config.yaml
n_layer: 12
d_model: 256
n_experts: 80
experts_per_token: 4
d_expert: 64
d_shared_expert: 0
activation: "swiglu"
moe_layers: [0, 1, 2, 3, 4, 5, 6, 7, 8, 9, 10, 11]
router_score: "sigmoid"
normalize_top_k: true
routed_scale: 2.0
balance_loss: 0.00021
balance_bias: true
router_cosine_scale: 20.0
init_std_router: 0.0154
lr_router: 0.00034
n_head: 2
n_kv_head: 1
head_dim: 128
vocab_size: 16384
norm: "rmsnorm"
norm_place: "pre"
norm_eps: 1e-05
positions: "rope"
rope_base: 10000.0
rope_fraction: 0.25
qk_norm: false
attn_scale: 0.0884
tie_embeddings: false
parallel_block: true
init: "trunc"
init_std_qkv: 0.0303
init_std_o: 0.0303
init_std_up: 0.0303
init_std_down: 0.0
optimizer: "muon_variant"
lr: 0.00511
beta1: 0.95
weight_decay: 0.057
lr_head: 0.00349
grad_clip: 2.0
warmup_steps: 200
schedule: "wsd"
decay_fraction: 1.0
decay_shape: "linear"
final_lr_fraction: 0.05
batch_tokens: 32768
seq_len: 1024
doc_mask: false
train_tokens: 291800000
steps: 8906
dataset: "wikipedia_en"
Below are experts of layer 8 (counted from 0) of a mixture-of-experts language model. Rows are named router (the router's row for the expert), gate (a neuron's input weights, with its number), up (a neuron's input weights, with its number) and show model dimensions 0-255. Each number is 200 + 30 x the weight over its row's rms, rounded and kept within 0 to 999.
After each expert's rows: "mostly gets" lists some tokens that are sent to it at least half of the time; "comes after" lists some tokens at least twice as common just before its tokens as in all text. This comes from a sample of Wikipedia text that the model never trained on. Tokens count by the router's weight.

# expert 57
router,193,157,206,177,195,196,250,230,229,200,226,145,175,180,214,217,193,169,195,246,210,207,160,249,220,122,179,200,195,246,152,205,223,236,198,191,169,170,222,197,226,160,233,181,168,187,178,194,170,208,163,245,210,229,119,214,190,290,168,173,216,176,238,242,248,122,221,205,258,215,170,245,224,248,151,166,185,186,219,206,203,242,162,159,212,205,193,197,182,188,197,188,192,235,201,155,206,189,189,190,229,204,183,229,202,199,191,205,205,172,169,198,216,253,203,181,186,192,142,232,225,125,174,193,162,200,198,191,207,256,224,221,273,212,245,154,179,182,211,222,266,255,201,245,215,196,230,218,183,208,208,177,213,137,228,222,246,281,221,209,206,244,207,184,243,163,256,180,217,216,179,183,261,248,172,217,222,208,166,216,226,201,230,158,150,194,193,202,228,186,242,226,180,209,205,232,204,200,205,264,200,165,152,199,245,193,206,180,191,183,180,178,196,166,186,163,206,181,194,241,200,211,207,184,167,176,188,223,202,165,216,133,151,211,204,178,226,216,214,235,230,198,192,232,210,193,179,208,177,212,180,227,226,237,187,248
gate0,180,184,220,211,188,128,237,160,187,199,199,231,218,214,204,219,191,241,236,246,211,186,149,176,227,185,164,192,244,116,240,244,224,217,153,219,163,165,214,178,220,243,224,166,224,172,241,235,211,173,220,180,227,231,128,190,203,187,209,193,227,223,190,178,176,233,230,199,194,215,187,192,223,171,211,204,193,189,169,222,160,245,244,176,186,188,174,223,183,189,191,221,176,214,129,187,199,201,199,225,143,155,194,222,227,250,191,166,191,187,176,227,204,155,169,195,190,147,245,231,215,163,198,218,233,187,269,211,185,196,155,173,263,153,224,184,227,182,234,200,251,171,157,180,210,200,180,228,195,205,151,222,217,163,245,232,204,261,162,222,235,200,206,197,241,158,186,216,257,183,208,233,183,182,201,180,201,207,193,179,180,227,193,200,222,180,208,257,208,211,210,221,231,169,155,199,209,184,245,213,245,247,230,205,197,231,174,159,235,149,125,187,200,209,250,149,195,200,203,194,218,183,236,166,199,232,89,228,215,229,197,169,254,226,186,243,196,197,173,237,199,202,190,157,176,223,199,163,214,242,144,211,208,212,249,184
up0,202,149,236,176,161,211,243,199,216,205,211,232,172,209,197,199,230,228,224,232,144,171,147,147,223,206,214,214,192,192,139,271,220,228,153,150,191,213,185,145,201,216,241,168,199,217,199,198,161,205,217,178,215,205,162,190,182,220,196,250,239,232,201,245,148,247,170,188,241,146,192,173,246,215,199,214,177,206,233,189,204,186,234,219,200,261,208,172,225,191,203,272,184,195,164,191,163,203,154,229,228,162,209,209,220,208,200,163,211,198,145,201,220,200,226,193,211,184,207,206,183,197,178,202,208,189,151,210,185,187,199,222,188,230,236,173,204,209,184,156,158,228,206,141,181,201,249,169,221,227,212,212,173,219,245,154,187,207,175,187,149,148,155,154,239,212,173,165,257,144,155,234,230,131,203,229,171,213,258,184,181,200,242,155,179,214,206,175,140,223,172,231,208,227,179,164,196,180,215,217,250,202,246,176,194,166,195,252,210,181,144,206,165,231,228,208,157,158,201,235,203,233,227,171,233,180,273,197,198,190,246,228,173,196,163,229,185,239,212,226,143,255,240,166,207,208,213,146,225,214,185,247,204,211,206,190
mostly gets: " sq", "″", " %", "km", "sq", " acres"
comes after: " 0", "%", "°", "′", " 1", ")"

# expert 47
router,160,182,289,235,238,196,236,236,209,245,216,184,166,160,143,164,169,206,189,216,205,163,211,197,188,192,180,210,241,213,108,250,183,194,284,175,150,180,183,274,168,154,190,219,214,170,208,198,170,210,173,205,176,228,228,159,206,248,251,158,232,247,224,180,207,161,181,203,214,189,187,212,129,140,174,208,155,178,189,192,198,226,182,215,205,186,211,159,174,228,173,152,190,246,251,185,230,224,152,172,232,195,180,249,246,187,191,180,197,156,207,199,200,248,226,228,200,194,216,231,232,205,183,186,219,181,283,214,229,166,211,226,220,207,180,171,162,187,157,254,201,274,214,225,190,195,202,230,217,169,209,230,205,135,198,205,236,230,199,203,205,249,217,131,178,192,192,202,208,242,163,203,230,195,214,174,217,212,174,171,234,223,178,174,179,191,185,174,213,178,224,176,209,165,191,203,190,220,234,261,193,164,213,243,232,184,227,209,180,182,196,195,152,198,203,204,153,185,177,226,235,214,232,213,180,189,186,245,238,169,203,157,238,158,196,233,202,224,159,182,226,220,195,245,170,177,218,214,207,172,228,163,234,238,205,243
gate0,195,218,169,186,151,200,167,207,245,270,189,187,264,213,237,231,195,221,164,240,184,237,206,188,166,188,180,232,177,210,218,204,219,173,212,208,186,187,231,210,188,241,226,202,197,223,179,183,205,225,202,212,205,231,218,242,166,177,213,249,177,181,190,166,116,230,216,206,221,197,210,204,206,218,199,132,198,186,204,213,216,277,147,200,182,210,145,232,218,150,243,215,181,164,191,211,196,211,217,193,186,210,196,176,212,168,242,206,205,147,200,201,143,248,181,206,199,159,156,173,200,239,196,170,212,228,204,257,221,226,236,190,185,178,239,231,218,223,187,169,183,178,226,183,186,174,244,193,212,174,192,230,170,213,178,183,198,254,216,207,172,232,178,168,211,161,234,206,223,118,240,266,181,215,157,196,167,165,226,214,196,218,191,180,185,290,163,185,230,183,195,216,187,194,256,223,218,248,157,223,222,244,150,175,178,166,171,197,230,181,169,229,184,134,228,174,214,179,142,215,198,220,208,167,249,220,193,208,252,181,242,214,168,213,218,134,242,260,149,160,214,231,197,201,208,167,220,165,115,193,174,199,222,248,223,226
up0,157,220,214,216,128,204,187,161,175,156,178,200,240,229,251,165,205,250,202,220,245,168,204,220,235,212,206,251,193,172,166,147,211,166,226,180,214,189,201,201,197,211,199,225,212,240,203,136,203,165,164,183,179,196,201,252,235,189,202,226,228,169,172,160,208,150,202,234,202,239,176,155,220,230,225,243,213,137,186,223,224,182,201,145,206,228,204,238,133,163,175,205,245,203,128,154,203,251,237,215,197,218,206,218,201,227,223,217,221,191,186,193,149,204,177,190,190,196,186,233,171,189,208,208,227,165,259,211,248,209,242,186,227,251,250,256,159,200,191,272,179,256,181,210,209,228,250,227,211,158,229,246,164,175,268,225,202,186,141,242,204,170,165,183,167,176,203,162,218,175,203,196,205,170,198,177,198,246,208,210,218,199,133,221,228,223,196,233,183,200,143,224,138,200,252,208,181,199,274,268,176,207,244,230,212,184,175,181,202,209,207,183,218,213,171,196,175,180,206,242,236,189,248,188,224,197,180,219,206,193,164,159,184,195,184,183,236,210,183,186,226,237,185,182,202,195,254,166,180,230,199,235,239,213,181,232
mostly gets: " —;", "%;", " –;", "};", " —", " ?"
comes after: " ", " 0", " |", ")", "%", "0"

# expert 73
router,169,189,249,233,232,197,204,209,196,180,225,190,165,181,175,150,156,209,177,206,220,191,237,204,238,218,187,225,243,233,131,214,162,246,252,211,190,169,195,224,142,181,174,208,218,188,193,244,158,210,194,217,178,192,220,210,224,247,172,217,226,191,218,236,203,142,189,160,259,223,224,225,215,206,180,217,201,147,239,212,160,240,222,202,211,169,216,245,200,243,177,179,185,233,261,142,238,189,218,239,244,168,199,195,179,221,192,171,264,132,208,207,213,232,186,214,176,199,260,264,175,180,205,125,148,173,249,171,151,184,235,185,215,230,189,208,204,187,144,208,230,243,202,209,226,184,217,219,220,178,192,181,201,198,176,202,233,209,167,192,270,186,200,174,176,164,176,194,196,257,202,169,259,136,167,157,225,209,209,184,221,243,176,199,208,216,180,206,226,188,193,189,177,146,227,213,200,247,269,257,202,165,241,192,199,196,214,191,236,159,191,173,175,166,217,223,217,221,196,244,186,224,196,217,193,202,180,253,232,182,233,180,236,177,183,198,186,197,167,229,234,164,172,220,164,175,183,235,179,223,276,201,228,196,214,276
gate0,161,242,194,159,158,188,233,216,127,188,218,206,228,203,206,264,179,199,149,201,239,220,232,229,203,179,218,195,225,212,182,195,195,186,213,264,250,217,266,142,226,191,160,221,216,215,216,150,180,165,221,175,221,230,191,243,188,221,209,179,179,202,217,211,219,232,182,186,205,238,207,191,186,162,234,211,170,216,149,197,169,139,197,183,248,192,151,221,216,215,189,201,161,209,185,169,162,163,237,226,157,199,238,208,176,231,160,223,275,205,147,221,177,229,278,155,257,172,190,226,225,189,192,183,209,199,275,160,196,224,225,176,197,238,225,192,180,150,198,196,217,172,223,199,192,233,199,159,179,218,217,195,183,186,195,119,225,195,219,148,184,267,186,121,154,184,224,217,215,208,179,201,179,199,180,164,228,201,178,207,139,229,186,207,138,207,179,220,212,179,192,221,223,154,192,193,225,256,184,204,154,237,233,183,211,115,221,182,145,227,197,211,169,216,176,183,160,241,217,193,207,228,158,202,153,184,176,166,182,210,180,221,226,190,267,209,213,204,196,182,194,164,236,183,237,211,261,205,163,207,190,218,187,171,195,195
up0,201,215,153,254,232,178,146,202,192,201,226,188,192,202,189,241,213,181,192,175,244,203,212,207,196,214,207,188,171,196,228,195,160,218,258,231,186,249,187,222,197,195,259,161,197,198,227,201,220,151,204,197,189,190,222,113,183,189,188,197,141,193,208,206,146,225,190,251,232,213,195,136,161,194,210,183,161,231,196,237,172,271,165,211,233,249,188,167,234,183,204,175,244,197,222,161,220,207,164,190,230,241,230,257,246,159,222,175,241,207,174,203,145,189,203,208,213,222,229,213,266,262,175,200,202,193,174,217,209,170,218,189,182,195,186,190,188,248,205,202,231,196,282,230,311,173,225,180,184,171,175,153,212,225,181,181,195,204,233,173,201,155,232,183,188,217,196,205,193,274,211,207,207,167,199,212,208,140,177,183,220,207,214,228,187,233,154,189,165,188,250,188,266,197,159,195,211,241,214,176,218,200,202,176,180,258,191,214,233,196,167,267,183,184,206,197,188,134,206,258,250,207,200,225,191,213,176,178,159,210,238,190,210,181,192,205,246,222,198,195,211,226,193,169,101,188,150,193,202,177,230,197,170,182,213,221
mostly gets: "\n   ", "\n ", " |"
comes after: " ", ")", "\"", "%", "}", " Yes"

# expert 54
router,202,203,227,235,174,184,176,154,253,198,252,217,226,143,201,193,192,198,223,200,169,174,231,183,254,235,194,248,180,224,187,146,172,215,254,248,204,166,159,241,225,188,204,206,205,151,141,210,210,229,200,179,220,205,215,223,226,209,249,176,206,230,197,216,237,224,233,178,196,216,183,248,213,190,175,203,215,181,234,197,193,190,134,244,214,229,189,225,204,259,182,202,214,208,205,199,194,208,158,238,172,138,231,203,171,218,182,175,196,200,157,166,187,204,215,225,153,164,173,218,219,230,106,238,227,218,238,210,237,221,168,244,198,204,239,184,133,170,189,221,257,231,187,219,248,208,227,180,156,174,195,249,160,197,227,217,234,222,219,189,226,161,182,182,193,182,196,230,237,174,240,190,278,159,223,136,214,192,202,173,199,204,233,238,179,190,175,156,195,152,168,196,175,224,239,208,208,249,223,239,262,238,221,195,191,191,227,230,197,214,209,166,188,189,120,226,229,186,203,209,228,181,154,233,198,178,172,218,212,194,190,140,188,188,178,217,156,205,153,247,227,134,211,204,201,141,243,181,220,215,240,141,227,202,181,197
gate0,190,187,176,211,184,220,187,239,227,211,204,285,234,170,190,199,240,162,208,211,226,173,227,177,245,228,207,194,158,171,124,220,236,209,205,202,211,199,205,242,212,246,183,181,168,184,194,207,221,228,209,226,198,204,245,257,216,159,185,168,186,240,228,189,210,168,197,167,213,229,219,252,128,249,250,204,211,183,198,256,237,219,199,184,194,215,148,237,146,172,188,176,192,192,156,212,228,192,204,202,218,232,151,189,218,219,221,174,207,166,196,218,120,221,222,207,165,180,225,246,200,230,172,229,187,189,249,237,192,161,192,186,215,235,213,219,208,172,214,175,210,244,209,205,218,152,173,179,256,187,179,193,165,209,157,214,203,252,214,205,199,199,140,194,236,174,269,218,193,149,184,183,260,178,218,214,189,215,188,215,220,141,245,215,191,154,202,184,180,268,211,185,180,209,219,217,178,159,223,181,232,236,114,199,198,173,218,246,166,200,167,222,211,211,159,167,201,171,174,216,208,248,212,166,213,215,231,179,163,194,196,179,211,157,216,189,173,202,210,210,162,96,214,212,191,184,208,225,245,201,212,128,214,113,185,218
up0,164,182,213,172,264,241,213,174,176,209,213,208,210,249,160,182,195,180,147,197,224,178,201,175,184,194,258,222,183,209,236,180,258,167,177,172,189,190,198,183,223,269,142,244,255,218,220,170,233,166,227,203,228,190,194,177,245,183,152,190,171,186,168,199,253,160,211,187,146,246,220,249,248,207,207,215,222,189,212,187,181,207,215,178,162,201,189,124,139,198,234,180,201,185,147,158,174,166,182,200,180,179,169,159,260,216,199,183,222,288,243,193,187,150,180,213,244,145,190,186,151,213,189,221,172,180,205,146,191,146,197,180,199,217,183,195,194,180,207,264,214,204,172,210,202,218,194,206,218,180,235,233,215,236,185,194,195,283,231,191,204,209,183,259,190,269,251,228,184,187,179,188,166,202,159,237,198,197,144,193,226,229,165,192,223,179,200,167,188,158,217,210,218,132,212,232,192,193,216,190,198,156,215,174,168,170,210,140,172,169,171,201,205,217,196,183,203,188,194,222,218,239,205,167,183,244,209,231,177,189,213,171,242,268,153,171,240,176,212,188,202,224,178,190,171,185,179,169,266,138,191,197,190,187,213,213
mostly gets: " rev", " improve", " Rev", " establish", " lif", " doing"
comes after: " to", " on", " for", " and", " over", " by"

# expert 59
router,182,148,213,240,267,220,181,224,207,212,203,209,142,201,172,164,211,231,255,248,197,171,216,215,213,212,182,205,204,217,169,207,216,202,195,188,204,169,197,242,203,205,206,194,218,195,250,185,169,185,203,191,236,251,181,166,187,217,184,204,168,219,161,195,197,234,214,199,245,237,124,206,219,225,204,177,130,191,258,199,149,195,174,214,214,211,179,195,218,244,227,213,183,236,213,148,174,160,218,184,227,201,210,209,223,189,205,192,223,192,190,127,187,224,212,245,168,157,177,259,205,204,180,165,179,151,234,185,147,206,152,213,195,198,249,149,179,180,236,252,240,205,140,228,244,190,181,195,167,191,224,216,235,194,188,210,262,227,208,188,204,224,142,200,181,186,280,199,194,188,194,204,201,212,157,192,228,215,192,195,222,201,214,214,206,222,218,226,187,152,172,257,235,204,206,195,236,213,260,231,203,186,224,234,198,191,203,245,219,198,218,168,210,144,134,214,117,203,167,240,195,252,180,160,213,207,206,264,225,174,233,147,198,173,145,252,173,202,214,202,228,103,227,233,207,190,216,209,187,210,228,143,219,179,183,265
gate0,210,228,198,180,191,182,193,193,218,244,234,222,191,216,235,231,134,213,176,178,216,164,228,199,210,184,200,170,184,170,214,176,205,155,201,199,181,128,168,174,217,171,177,225,241,225,242,238,178,156,193,201,205,186,237,224,208,182,230,267,198,218,213,237,136,177,268,173,195,210,209,168,176,246,187,183,246,192,187,208,154,112,204,211,154,187,201,213,184,203,170,241,143,207,194,217,248,115,254,183,146,158,205,173,171,212,207,193,209,242,177,149,202,196,122,250,198,218,203,187,170,215,176,232,200,191,196,201,226,212,172,197,211,163,250,215,208,192,202,208,203,220,168,196,189,248,170,211,224,191,263,198,250,196,201,238,155,243,197,251,248,219,208,221,180,160,232,232,255,243,182,216,189,267,228,187,231,195,165,178,160,191,170,212,173,153,194,242,197,177,152,177,189,205,140,243,234,175,186,226,227,237,215,206,191,258,176,185,151,198,204,175,212,188,113,212,191,186,190,194,170,150,177,217,236,256,181,218,196,203,169,198,163,170,222,187,205,127,193,213,200,183,219,208,195,207,215,232,238,210,190,219,165,188,170,178
up0,172,214,199,220,213,232,150,244,199,236,211,212,234,228,206,241,197,222,197,159,172,221,202,225,241,227,234,207,280,127,159,212,219,244,200,200,203,171,220,182,228,159,233,149,167,153,224,174,204,180,197,229,184,174,180,276,192,243,113,250,157,139,155,189,226,211,183,201,215,218,208,181,183,199,146,220,158,239,221,184,184,195,179,201,198,206,219,225,215,178,175,211,226,246,140,177,173,171,173,199,213,232,174,170,199,216,216,208,229,193,212,175,216,183,188,166,215,201,204,222,203,222,242,245,215,192,161,195,233,172,231,208,170,199,217,210,217,168,212,191,173,188,155,161,212,240,122,226,224,190,179,221,211,136,207,228,206,270,145,194,191,235,236,205,211,182,199,190,176,204,202,309,201,201,230,197,163,164,214,253,170,198,180,226,227,205,219,178,158,180,205,224,161,209,163,161,203,196,210,224,179,224,164,177,218,182,157,225,235,192,215,181,226,193,201,209,194,245,169,151,186,114,214,206,211,161,156,184,234,187,240,211,179,145,156,195,217,214,286,244,162,200,246,206,205,186,240,206,186,196,191,183,182,181,227,218
mostly gets: " to", " after", " when", " After", " before", " until"
comes after: ",", ".", " to", " due", " order", " he"

# expert 52
router,149,212,199,210,208,214,185,251,202,202,256,209,199,183,178,162,197,273,184,193,223,156,231,212,232,111,188,230,204,166,152,237,184,227,215,195,231,197,178,271,209,161,210,201,205,224,184,222,225,237,245,142,200,232,232,191,231,254,191,180,202,200,224,231,199,224,186,169,210,225,221,155,216,168,191,159,154,150,248,203,139,211,205,222,219,190,252,204,171,238,228,204,222,192,154,237,200,161,182,224,175,188,180,171,240,159,167,215,207,170,197,196,211,241,251,152,201,198,174,247,190,176,176,190,186,207,197,191,226,206,173,190,193,191,256,177,179,161,175,232,231,220,197,194,186,237,224,182,195,196,179,246,192,156,202,201,269,229,185,172,199,172,190,145,148,156,239,217,238,165,239,189,271,197,208,181,187,196,181,140,162,211,206,179,163,229,169,211,228,231,200,240,210,215,209,156,224,253,209,259,227,205,252,234,229,176,203,232,261,140,140,146,225,151,192,186,198,214,179,209,151,197,200,213,219,201,224,215,191,177,243,212,206,216,170,190,194,247,137,243,246,177,227,221,203,187,220,190,202,205,255,217,230,247,207,194
gate0,191,223,194,223,214,218,213,216,230,166,231,241,192,213,164,223,155,233,180,186,204,169,208,296,206,176,206,208,218,218,227,204,183,220,171,211,177,184,213,215,206,209,274,155,204,206,207,212,199,228,219,213,189,223,181,199,219,186,147,163,230,227,203,192,229,189,227,251,176,216,209,238,263,141,219,203,216,161,252,200,186,194,126,215,254,238,229,175,171,184,178,187,172,198,182,184,193,199,163,253,183,180,193,193,111,171,199,239,152,178,195,189,235,196,208,185,192,178,192,244,213,201,177,188,175,147,165,218,182,194,178,189,201,200,190,211,172,209,159,197,216,178,239,203,213,193,216,196,230,174,161,179,217,222,218,216,278,221,157,230,163,217,237,189,156,203,138,127,181,214,253,207,235,218,141,196,136,201,156,189,184,249,203,222,144,184,196,161,282,199,162,234,253,218,203,225,249,157,144,199,200,230,198,212,177,133,154,230,191,178,178,183,205,151,279,202,246,217,224,229,188,181,215,219,215,205,201,194,169,164,212,209,160,215,156,262,212,261,193,223,223,194,181,237,223,223,222,214,190,192,158,220,184,205,218,186
up0,214,144,170,239,183,201,142,198,199,182,206,211,225,165,178,188,197,149,243,204,202,236,173,163,190,172,216,219,224,171,227,195,199,200,173,193,185,222,298,203,194,216,161,217,181,177,224,204,205,234,214,174,178,138,200,204,236,184,189,188,174,219,216,228,226,174,203,201,221,229,209,198,230,198,210,202,182,163,211,198,253,196,171,169,169,186,159,214,172,189,147,184,259,216,249,191,192,235,194,189,168,196,163,260,172,189,195,142,222,150,201,238,152,139,164,180,164,180,220,191,236,207,219,182,186,182,175,208,208,227,204,151,168,208,211,192,213,222,180,207,187,147,205,195,164,233,134,211,236,204,217,172,192,187,191,201,230,210,235,217,227,179,211,221,172,200,188,225,176,217,261,204,218,194,191,203,184,199,180,244,221,255,218,276,261,270,198,187,227,204,143,194,236,200,201,162,163,215,244,181,180,152,141,203,197,252,259,183,198,235,203,139,235,240,159,196,170,179,139,222,224,250,201,218,155,152,247,247,178,235,211,217,256,212,166,281,211,197,166,180,194,141,197,193,193,187,165,258,189,230,229,214,195,152,195,184
mostly gets: " 2011", " 2015", " 2016", " 2025", " 2008", " 2013"
comes after: " in", " (", " the", "–", "|", ","

# expert 14
router,169,202,214,232,228,185,167,185,217,183,232,233,207,166,209,189,183,224,183,188,211,159,247,174,185,191,183,228,230,174,152,190,193,240,241,200,208,212,200,247,192,142,226,170,183,160,212,172,216,194,180,206,224,203,219,205,193,177,239,184,234,223,185,163,235,173,242,168,259,202,191,249,205,229,193,199,133,154,200,216,137,221,172,205,217,226,237,212,175,213,192,180,219,186,214,182,233,174,223,251,196,144,172,237,266,231,194,195,248,179,187,168,265,251,262,151,170,172,211,248,205,209,203,178,183,169,193,157,242,232,163,196,147,223,226,172,128,189,180,198,216,269,235,196,248,168,238,177,186,154,195,252,209,178,255,183,225,219,182,182,207,165,172,230,180,181,191,152,208,209,220,184,204,170,186,190,200,246,174,216,197,169,196,221,222,177,172,232,234,248,253,195,170,194,207,150,238,232,240,233,169,221,255,207,161,230,209,214,236,166,179,178,206,236,176,258,236,246,214,242,223,209,202,161,205,229,189,233,268,204,189,175,206,168,201,232,262,231,153,200,247,193,232,266,198,192,180,224,182,179,230,180,196,244,173,207
gate0,223,209,223,236,203,201,167,197,236,191,189,183,233,229,183,217,178,234,164,193,190,221,201,219,239,214,131,222,207,169,198,195,189,235,131,208,210,140,235,255,194,166,210,210,175,225,196,249,220,189,125,207,186,159,172,171,193,197,201,188,216,203,211,179,158,200,227,224,145,178,184,240,240,185,257,224,197,196,203,181,168,174,230,245,199,258,195,217,211,255,179,173,195,204,211,195,188,158,270,200,195,251,232,226,245,187,136,167,155,207,222,169,252,179,214,192,260,192,199,257,212,168,188,210,237,260,170,173,297,201,207,221,183,187,277,192,184,160,196,205,210,187,151,225,220,185,251,125,197,208,235,189,207,162,231,139,248,176,195,222,159,215,160,230,194,179,180,235,179,256,204,151,171,167,226,195,218,210,164,218,217,223,241,233,171,208,212,174,202,189,220,168,230,209,231,190,166,210,202,180,214,207,170,229,248,217,200,226,187,198,157,196,173,171,210,154,236,186,162,272,167,227,217,217,252,161,195,255,208,234,202,206,231,189,174,180,215,201,202,191,217,214,173,234,166,180,177,217,202,184,160,209,197,244,185,251
up0,222,219,228,212,183,177,220,222,255,178,191,158,185,215,131,161,203,218,193,169,205,239,203,134,260,211,207,191,170,181,207,204,205,157,193,211,297,178,163,199,159,176,216,173,178,162,225,153,205,222,171,215,200,196,225,164,186,232,147,162,193,203,239,204,215,218,206,199,205,194,199,229,188,173,171,156,199,165,157,197,191,178,241,147,241,161,225,163,196,183,235,225,189,217,193,246,165,221,179,211,219,251,163,226,211,212,197,204,116,215,76,177,215,204,248,185,219,203,230,183,222,199,176,145,229,166,210,189,202,163,234,143,170,222,165,204,197,252,153,175,153,261,236,232,207,192,230,208,191,203,216,247,210,254,195,226,169,226,174,222,173,154,174,194,170,248,215,138,235,258,190,216,222,243,238,192,219,174,231,197,221,167,251,213,166,154,202,208,169,224,206,212,172,202,131,184,205,252,209,198,189,188,198,230,239,217,227,179,159,189,194,204,185,213,177,175,235,151,151,222,219,174,190,165,226,195,157,175,189,185,205,179,230,237,213,153,203,223,224,200,233,193,137,199,207,187,198,182,195,175,218,208,190,178,171,209
mostly gets: " October", " July", " September", " February", " November", " January"
comes after: " in", ",", " In", " March", " January", "In"

# expert 36
router,178,178,252,210,269,181,202,162,220,201,194,199,227,200,194,181,133,228,199,222,213,155,222,195,181,182,189,225,202,160,179,165,181,214,300,194,185,192,175,193,194,182,212,213,180,174,222,197,218,218,240,165,247,210,195,192,228,230,211,197,195,212,235,259,190,189,222,179,296,218,182,210,191,205,184,144,187,180,203,221,162,176,248,225,147,180,181,215,218,196,172,187,201,249,206,186,254,187,182,186,207,162,223,159,275,173,154,181,190,184,179,186,245,237,245,203,210,204,199,241,185,178,173,212,172,244,237,155,223,221,218,222,221,236,227,210,227,239,213,230,242,237,241,217,192,203,199,227,175,224,194,219,211,194,196,195,225,225,243,180,210,159,192,138,271,197,219,149,225,208,221,193,245,155,232,182,175,235,227,187,194,191,199,174,179,234,189,174,223,167,206,192,237,161,204,198,195,205,235,256,245,156,208,218,203,182,202,209,259,142,205,171,153,154,140,266,200,188,222,241,215,166,164,229,151,212,180,233,267,227,198,185,207,215,218,153,212,266,178,263,214,180,234,228,148,171,215,215,198,193,260,214,185,225,171,171
gate0,198,186,277,204,177,141,240,201,208,192,189,277,224,190,192,246,207,144,211,222,204,231,208,176,223,194,252,252,202,212,171,201,170,192,238,201,220,193,274,207,210,237,186,249,212,186,195,175,194,190,218,179,262,200,167,110,213,200,227,167,184,201,209,208,195,200,209,194,247,190,188,194,237,220,197,164,287,217,227,174,148,200,161,180,118,191,221,184,184,238,225,239,242,202,238,168,178,216,146,212,194,209,182,243,185,203,185,195,216,243,249,192,252,179,267,172,156,220,207,235,154,242,217,182,151,214,179,219,256,230,194,171,229,177,164,208,257,203,240,218,188,232,204,184,232,219,209,158,179,209,226,226,177,206,223,257,194,264,186,207,209,200,232,138,152,171,176,223,214,213,173,213,216,185,232,228,236,198,214,209,232,211,212,225,147,183,219,203,201,212,215,190,264,185,187,276,195,188,180,173,214,166,192,225,181,175,204,168,226,164,204,216,195,200,232,196,198,172,177,206,204,197,195,255,197,205,212,172,155,184,223,235,128,187,182,128,250,197,192,160,163,190,197,187,168,195,228,238,156,190,189,177,189,164,215,223
up0,223,255,160,178,173,212,144,191,189,196,198,220,200,220,183,294,130,145,170,154,234,182,172,228,193,226,238,211,212,180,222,207,226,174,128,194,218,196,153,198,213,202,201,178,204,216,181,142,191,195,199,199,249,181,177,208,154,151,207,216,220,194,225,198,190,220,223,182,246,235,174,228,229,256,188,210,186,203,228,170,201,228,169,156,230,217,203,169,215,217,222,197,241,200,200,237,178,232,160,200,200,184,198,246,220,192,235,163,194,220,212,157,228,168,248,153,275,186,204,196,249,169,232,161,214,187,199,226,252,184,210,194,229,208,195,153,192,245,216,199,150,193,221,180,218,190,204,139,234,234,207,243,222,225,149,178,177,228,182,210,180,149,200,176,230,231,162,193,259,174,193,222,221,215,124,151,241,198,199,163,204,214,228,158,177,152,264,168,166,209,181,149,131,215,171,244,223,217,212,174,211,188,207,206,222,199,128,201,226,191,239,204,220,202,238,218,212,162,167,174,215,196,197,180,237,195,159,200,231,190,199,176,119,177,186,165,207,212,161,243,197,240,187,179,176,174,187,222,196,172,242,149,246,209,215,206
mostly gets: " 22", " 20", " 21", " 38", " 16", " 33"
comes after: " |", "|", " (", ";", "–", ":"